{"num_hidden_layers": 11, "hidden_size": 128, "n_experts": 64, "experts_per_token": 2, "d_expert": 96, "d_shared_expert": 128, "hidden_act": "reglu", "moe_layers": [0, 1, 2, 3, 4, 5, 6, 7, 8, 9, 10], "router_score": "sigmoid", "normalize_top_k": true, "routed_scale": 1.0, "balance_loss": 0.00243, "balance_bias": true, "n_groups": 4, "groups_per_token": 1, "shared_expert_gate": true, "init_std_router": 0.00653, "lr_router": 0.000462, "vocab_size": 8192, "norm": "rmsnorm", "norm_eps": 1e-06, "tie_word_embeddings": false, "optimizer": "muon_variant", "learning_rate": 0.00916, "beta1": 0.9, "max_grad_norm": 0.5, "batch_tokens": [65536, 131072, 196608], "max_seq_len": 1024, "train_tokens": 553300000, "max_steps": 4236, "dataset": "wikipedia_en"}
Below are experts of layer 4 (counted from 0) of a mixture-of-experts language model. Rows are named router (the router's row for the expert), gate (a neuron's input weights, with its number), up (a neuron's input weights, with its number) and show model dimensions 0-127. Each number is 128 + 32 x the weight over its row's rms, rounded and kept within 0 to 255. Numbers have three digits each.
After each expert's rows: a language model's description of what the expert responds to. This comes from a sample of Wikipedia text that the model never trained on.

# expert 57
router:079102077116142181148162145103131145095065112099147048095117107142174178130060087130160102120150213152107081123100104109175171093167082101167190118132120147109076161091105114135142098123162131096130104055114121087103185141101106111116143118117138147141171133122145128201081168137129118106127074172171133121087147141112110089181091125174116108108118141096115114190133135137077122111102
gate0:065132143131117127078170117102148111150149125113138097081069088115151137117153093119063161182118199110096131114112132146158127112116118129048089166145131135156095117073134097042097112104085153121158127140092144166123118115107126157161150148142108166145077155107159107112157067117139172107087053180157117143117098128162066114142165150118206131078112152115187109112172137104167178157154
up0:161176108150138086148122179107119108165104104093111200144120160139144186213105122117062161189089055107176172161140117068080160108111124112083087131130159157152146123137134159150134141135115111127182136158143156071115174155110100127144073141068113124149097123131139139125154144178090113207121163091161076128083122087116088169133115106126152174139097113142194159150133102160116095142107
It responds to: Plural noun endings. Plural suffixes and plural nouns, especially the final s on a split noun, such as founders, canons, layoffs, groups, artists.

# expert 27
router:116087079104108158097146210136133152133086159140141062125113123169213144191113110153110142071149099148111110079106146101111176134128116119100187099153118141151066152137171106129051086166149102171151105117088117111138142086103141178168177038141149146067130083129143111129103127155155163088145104177164138128080139144114108089170085106177115173102153116109129103127126162153151142153134
gate1:095124108137202163144138089094133082156043130179080116140079062141184122083163090167106116133113188143131119148079118103102124132088079112026158077112115101083133179138127108128109069092121149130126121119142124077129087169124100125093104068127111144092118125099138092124099143147171120127152099153195158175067104093138149139180115113130137130117115084136111126132089153130168082161142
up1:131097115134133109171178117089099106133076139125069131146113103132206102090129076193104128197088192141132180116100163151130125098137075093068130126114163113073171116147161042109106067161127169191126109143095129060102115147088108108085069125139142100125126117111156108112112128118159126151118141131191166118139063083131108149154113082164120169123118162091112158153117162166144135156117
It responds to: Table and heading starts. Opening pipe of a table's header or row after a section title, heading equals signs, and header words like Pos, Party, Opponent.

# expert 35
router:099103083186153122187156148152115110111069119155160037129082104141107176143108102173066077123135165137117108101091092082141133113130146121139135159176112113148108123121117102111122181155073106127161082159137171143070208154103140166136146105114124157122115140099164149194119140166065131169108091111103108141044077144116109152168103123099171132042124129150163138124108148159107159136147
gate0:206098114163133110136158148117160120140077079129172100122158156122094180172125125156189125157090184156159103132135163177121148132163130149159121143176136115086108159138171157175120122126143133181085100189136138167153106129147097126066115080166129123074141157148196182141138143092141121117079134141103158092069056141135135104163113089183130117117104165134154196156070145192117152116157
up0:143134086113117130123119129165099137092157185105106171148128100124119080095135113101158205162180119147076137073113096128166122153094111123116069072126178057102139143142124129069146116164133100115140151119130127124099107165170176105145117153075148155135118053053069117110132091129116111112128145104167189202126136134137110174121129167119199164175175131112131111146206124125144070124102
It responds to: Head nouns ending names. Final nouns of compounds and named venues or events, like Stadium, Cup, Championship, festival, program, plus suffixes -ism, -ation.

# expert 50
router:138090130137150191170180184113140108137100208124132115133087147143145169171144108094054148083134164148110040086097113107135196099161162135106121104199156142115126165093106136200128169152106149120134154098138101108132104134133145140142149114135177182092105153134150158145124175123124149171184142125149145103076188148122074120166071138144158142132113169100190122141135169127113186144091
gate0:126158124164084117140156170124081148130099156126082157155108193165124153169183163140110133133186152095090097112108105128126116146147092141137151111182107151126202153084140156174141153111153163124123103164093168165116154123074084160191139145141153172120149129095093105209092193120139170166129163092145125033089160118137146139135127166198110153128107160103162172155103154164084164126140
up0:115117111129209098125115117093188101090167106111156114159166103070125097093118103125179157130052122119162189162153117151147111145098168135108108156089105138146081063188138057094125123199142088155143133155152146153118133103170107142108117069110108071149143162194185175138108119124114153109111106131101136172146099138115079139145107100075117123161185140164104080192131125119178113120146
It responds to: Adjective-forming suffixes. Adjective and participle endings on word stems, such as -ical, -al, -ous, -ed, -ing, -est, and adjectives like annual, historic, original.

# expert 60
router:136062065120141173143126193090158098117098127107188114110156141127168184124117091152116088083131152139087064108065092064114153099169077105146157112170194142129109144083115086168129130162154117112157084113106132101106135111085100135118149076145098150074139132141155116124120122140104150163139121104139106117118188188148106071162111135167154126123134141131110079159168182178036166128116
gate0:143169118159153148103120125177126113071130137148120143135166137141144106197146111166127114144146100052149131149134137177134167166111057187181186040151129161146082085132169099169076162103127150115157110171111133087098133172111168158091117100092077097118127090105070126146090135147146120157083072159117100103098143120112143086127135201130088092100103171116131136111159123149066096076123
up0:081093107140109108160095116130179184133137121114124063110114114101169112132130065117201131147078091112090173140211124125131154093161127127107086200171134166118160156157093179113187168141098168127153138081157126124132121078157102138098094137096150193137142188130153096172120131116124135103128118133148158128145074132155089227130113113151113097094106109146159186090158131119174129187121
It responds to: List continuations, conjunctions. Connectors that continue lists or clauses, such as including, alongside, while, but, include, commas, plus pipes in episode and discography tables.

# expert 54
router:144055080136145159150071228145123172175106151096154068119131133106122201147113129127107108068122189128098125114096117121131151106148103133135105161114168116179078128104092132191122154121157116124136093084128168157092108106100101130104160082180148148122162119137129112102133134148154220136133131105153130108115137141161071099105085092162142111136143073116087124114120111174081227108104
gate0:170143125134089166149170158108102135133185118116130144083080073133142104107131101182097128043149215143125114103089197081127136161110121121108121115103163165110187205175131125158058125177154163111210127170120111139131128127118143207094139108149112109101113155080108123145084156158121133152114144115138119191089148130119113099090111094131173070129118117106134126132100152159171155078150
up0:099061091061118139130089137172157140184169106180126178100149102151143100161123166139128106144134142121145144078106212144131133135187145138166182156120134161149151171147110119160127174106104127112126109174091081087149209167137170115093145148135143142164090116077097130096119111147162143130079131104064090058079123105156124117172116113124126109127149131158202089119119187122129182094080
It responds to: Table cell separators. Pipe separators and divider rows ending cells in election results, filmographies and other tables, after names or numbers.

# expert 13
router:119076108129156179134098198123123115145104184100184061111139114159178153129084109125098108130110143154090091125074083154111131116154095097117118045219164124155135167072073076151134121134186137143204103125104133118127129043117149129144149147130145157114158131127097090129106135101086128135109111133105088128125143116156085116129086104157112140107145114156128083164134153155096228130085
gate1:080130114161136127180097117082096167093203118201119181119134138071114132184108136111060146152109081174145146099142120148101154095138138075082098123144161151104102160091112131102105164117153124114110194125115096092097110064102157152131127122157132141133118114158143166081146036149133118108119094147114104139042176121111156089136124078136125202112163143065151131135146090078101159130145
up1:061158093136157070154137121107094156168199089227141157084101112082082171145123107122078144168090124126092131108088127178136113083107113136123089098171169098081136152081103110154117146081099118141128169115133084094115108136148139184097145151151147164125136123132146157085160045136153123085068114128135115161080194076152103126120154132163164118096120102077114116155117126116077156104148
It responds to: Separators in lists and titles. Colons, commas, semicolons, table pipes and dashes that join a label to its value or title parts, e.g. tool: Panorama.

# expert 7
router:127078115106093128153159214157174133092095134167122065151108145152132171194073135142118146083164191122145116119108105054113155132140119104119177078130124170123087131131127115128121181149158118149157107116105133107080140093137142148135136050134184195082135121156140142145112150172150179106161168118115105116103164154100049118148090108135182152138131089083208135167092160160121108140146
gate0:144101147121141160125092148127117103086131126166128134159113166192188152128134113123096120128125088166176122097084156121165137174185091106168157095197126179137154142137188143132114142086140139174105173104159151126077162147085208114118124161096130073124153183156158068134098134182142173121140129126134165138094126163183090110104087141132153158143061085182086121086188133181157099093130
up0:136129145115151128125164140079142139117124123153065111125188134151091130054158187166143138128133140135119097134131127140166089191107148087174103087079114133178136155065165143135156104151057115120128116094137084134101133158187101092086139145073122159099134144137097159139144128150112057159119128119169101141105166056181110155149139108153129115236177158092171165117099145084130144182165
It responds to: Section breaks and headings. Blank line breaks closing lists or infoboxes before headings, plus taxonomy and release words like Genus, Released, According.

# expert 51
router:162108079129175150183109225164117083141137106139160073055133197123152117170124143162164098124082107135128065099086114113123106109141134094125136093176132160205100173128168087157174148171111160169150065132116112110067153128119116108109190080114153133126135136121129129176128102144069104140167102145089094154129140154175071079126089094158117178122121137120149149153144150104123137149159
gate0:131080107126097128130136137104088118156049131123108116124206125104144095091113125147144132062120192121121108190157126132154086151112128138114121134175144069138130103148155127127161059197110121112120137136101155142094174145127105155148146123173209181123147134104178117125118103125099157117182126130074177155161088076203111111129163130122194207175124110156151076101125174156169138151157
up0:096100084124114171133091167093165177112125095138140190149068169123192199107116159146155086099133114192126163165152155098123135158091119141112164135165172144113105213144150092125085078145139115182176117162107079125120143153146177135090086134128187145163154137149196180121155112153108099113090120120084132148169150108146138141133135080067151123143159115131105103115171129076095143178173
It responds to: Country and place names. Names of countries, states and big cities, mostly after in, the or United, such as California, England, United States, Norway.

# expert 9
router:119067064125150192197135173155126131135084162115169059125135136098114164144102114155127125111131196190094095089115074117141150072152087147126159130159162151170097162135102129168128137141161144172113091114119136141093124079099080129131155078148131153081195123160121156126116151103072168146143143143119135138124142129135108073165074116162136100092166099079160140199103141167120206168118
gate0:157161094152164114205080175153064149051103182107127130070099172095130174140168109106099140136162163174107157152083130119137147113092142112172140152116165096100096116086110105086104145134125158131116171133103110170170066079106156108103109155142082116117174131166178149166093169158141109063111110110092140096115158188152049110137121168158138129139102145139094097148147135114122102072170
up0:097165115144138101170123103174149113115145161107133135045111122158184119107166123116122099171156075138133132108100112162155139132132157183061130091185112120132158185116150195144124102113159144161145189100119128181117118174148051086087170131155086130146169164221095147145129115124079172140133189068122094159085104101130117086174105065163148121117108133123115173101149131151150143147119
It responds to: Table cell separators. Pipe separators and line breaks after a name or title cell in wiki tables, such as club, film or album rows, plus some punctuation.

# expert 19
router:116093097152151168129105172135117124141060138126194101075112088187131155115108160165171119099151120189086103122100091137109136138120067129091147111153188146117141122118123095111138089163149119141126090116114127134058180070143097131083158110133125130145124136142096110136167128166057146189145131144083071115062118201118088149168149158096173058123094125063160113140153133180111171101133
gate0:090128091085122128144123158117168111130176139117134118156111097177122164142118146135153138139180187162153151172130134135176130149122116115080098084162132100163068121159125076162183176121116187126110084137142158123133165051116217117116135126117178156126148158157141157087192165082135117120107130163112128158143166163107079176089168088125082182125103103127135093075172120142171167207153
up0:142120153111056181122114121122152164149129168128155144094154113128166117130126128055168145161164124136190104122157059150129158166150097116166146165100118092118157084143105036122094118145137125165197081114149084161160135124107109083121102135108156060097147108162097135158097116140144088160155209060157090109145130088112141172127070098119106140047134179132108108129186122108135140109113
It responds to: Opening parentheses. Opening parentheses after names or titles, introducing dates, acronyms or ages, e.g. Prevention (CDC), Goldberg (1979); also heading markers.

# expert 45
router:128089084126105211181103198130129127126100135093130067103163146102132231162101096125139114097125096130148098080118098128135112156132110168098121097162181158138106131090122119076110135105189133178174082110080174078070153089089108122128139099123106145135105169168107080148105135132087173148138132078143097100110138144142070141192087112129133100121132098143134133163168135201130156108078
gate0:120205070070115086128147158152143113145102109148103162049116234125116109107108199107135167158141129073123106164135177166126139143201100173069148102156131162177111095124141087158131144146136128208133117140121117181096133113148113090129167153147082151103121131119160143132121202116158125133111114089139136116107058156115127096123118104158099134134126149204103089164153147170130108109110
up0:101094116129094090129061152137133094113149108164170176144135154080100132073146087121068100111137163063133179101103100178161111154126084105096109184127144085144099129068151098156158190164078120190125133106061108121111140076139172121154104138123158152164208142140105142109114163091153166166080126157165110143172125065154153107136142079131119152119127106158158150120132157187112123177168
It responds to: Sentence and section ends. Final periods, quote-periods and line breaks ending sentences or list items before a new paragraph, plus closing == of section headings.

# expert 28
router:138119091162169160132147164127118105131088113131161031127121118143128176178125102128073050121068148097139095073058111122149205130172143118048138128175123148109119137104111113145100126165072123122169122087098141122073139054056118161147126096118133132092126154097154170147134120140088136156119170146172108126097166146139099169163081173151149135102067179147151132139126143142088135151120
gate0:126148099158185160124130122118151114110154107117185101085111187118102146204106081095110091125102078116147128118069165159067139115106115129085155142109131108119151172141162106126132141175082131077086122075142101025115110100140108117154131105126143124061121144119149151076111060173151135104095190125157097085114162126136086127164104178133079085146077164143178163158138119162088143127082
up0:180082101135118144121108157142157122107144121110161133086111198110118146159089109092138107124149106158184133131170168144133172092139093123060111132158094112121177130128154137117126121100151154098145145100161085085154094066114172128129126152110159139030121153121145114116116147146166049133130255115128113104124160156139089114167162135100121117129101176108115093091069155186093099122156
It responds to: Noun before suffix. Common nouns and adjectives that take a plural -s or other suffix next, such as oil field-s, mission-s, institution-s, local, medical.

# expert 42
router:110094092113152174153119143129070134110081158145209116085095141172107145187091113187095085118117164139140100088118115113188198106124109112101178110150124107147081160102137118099097156117104112127142137119118121070122161082128121111101177007183154161085121139144102088128091163152116164146162109177105117127073101167139125139129066139178103121127116101134122105156108203134096144137136
gate1:119128092106150125126086148134075085074054150164179132122105132131122135147089125156077144111090140178183183110087180161080119165141143103142095124182182122124115131106108103173120173133106108147157098094143122090159148218180058131150193089115156134074108084117118102103174098113131126081054150091117141122177102127155155115163116098136148101113127142104066122147118189100127151130137
up1:098187171118136116081133145141137093105146155138168146117159085136160100121117136154156097205108157109115115102146150155133119133159125138158145103163133178129132143127177172123126090164154177148124073072140160120131080178143153090087123086044166084057085146183171165171133120164131121104116108126130090137081184125161156171154193102110132192133110124153154076140146112062077125104081
It responds to: Table labels, line breaks. Line breaks and header or cell words in election, squad and infobox tables, such as Majority, Party, Incumbent, MF, Votes.

# expert 11
router:064098054172177148222143207183086075108097109164150061087134146142154114165115164141116083130136159158141114109131096102155157105146100123082138121182106171152107150105122136125118140175087128145142077141095148092130169135115086107144188101133128137140142118106085139218106108090090136158124112146131128136122125133128108128165061141150103169116123148131162190160127122163139148205114
gate0:068106083156143073148125171221110145138138121130066111157120159163161122145130122123120110063190127117129139100112137163162096064160118102135095065151141116142090200132125113097097103087138160081093133180095137139131104105108101093137107133164137136153106199156102098164129156109135130095132086091068118157130162072165135125159099196148158179124092174121068141181123146115112087084131
up0:140096091128106059187133092186143099128111134157152114179183157160134080126089128121118133138083140185156146187089170138107127150209115152108121124101122137115163166142096208151111139162099182113142122115116095143103168080146124136080116147161167120156119188137180146080171144109159151120152157144114204183167138143134140132135132112083144051093180150148097158184099107122174133131149
It responds to: People and institution nouns. Common nouns for people, roles and bodies right after the, a or his, such as President, father, wife, government, city.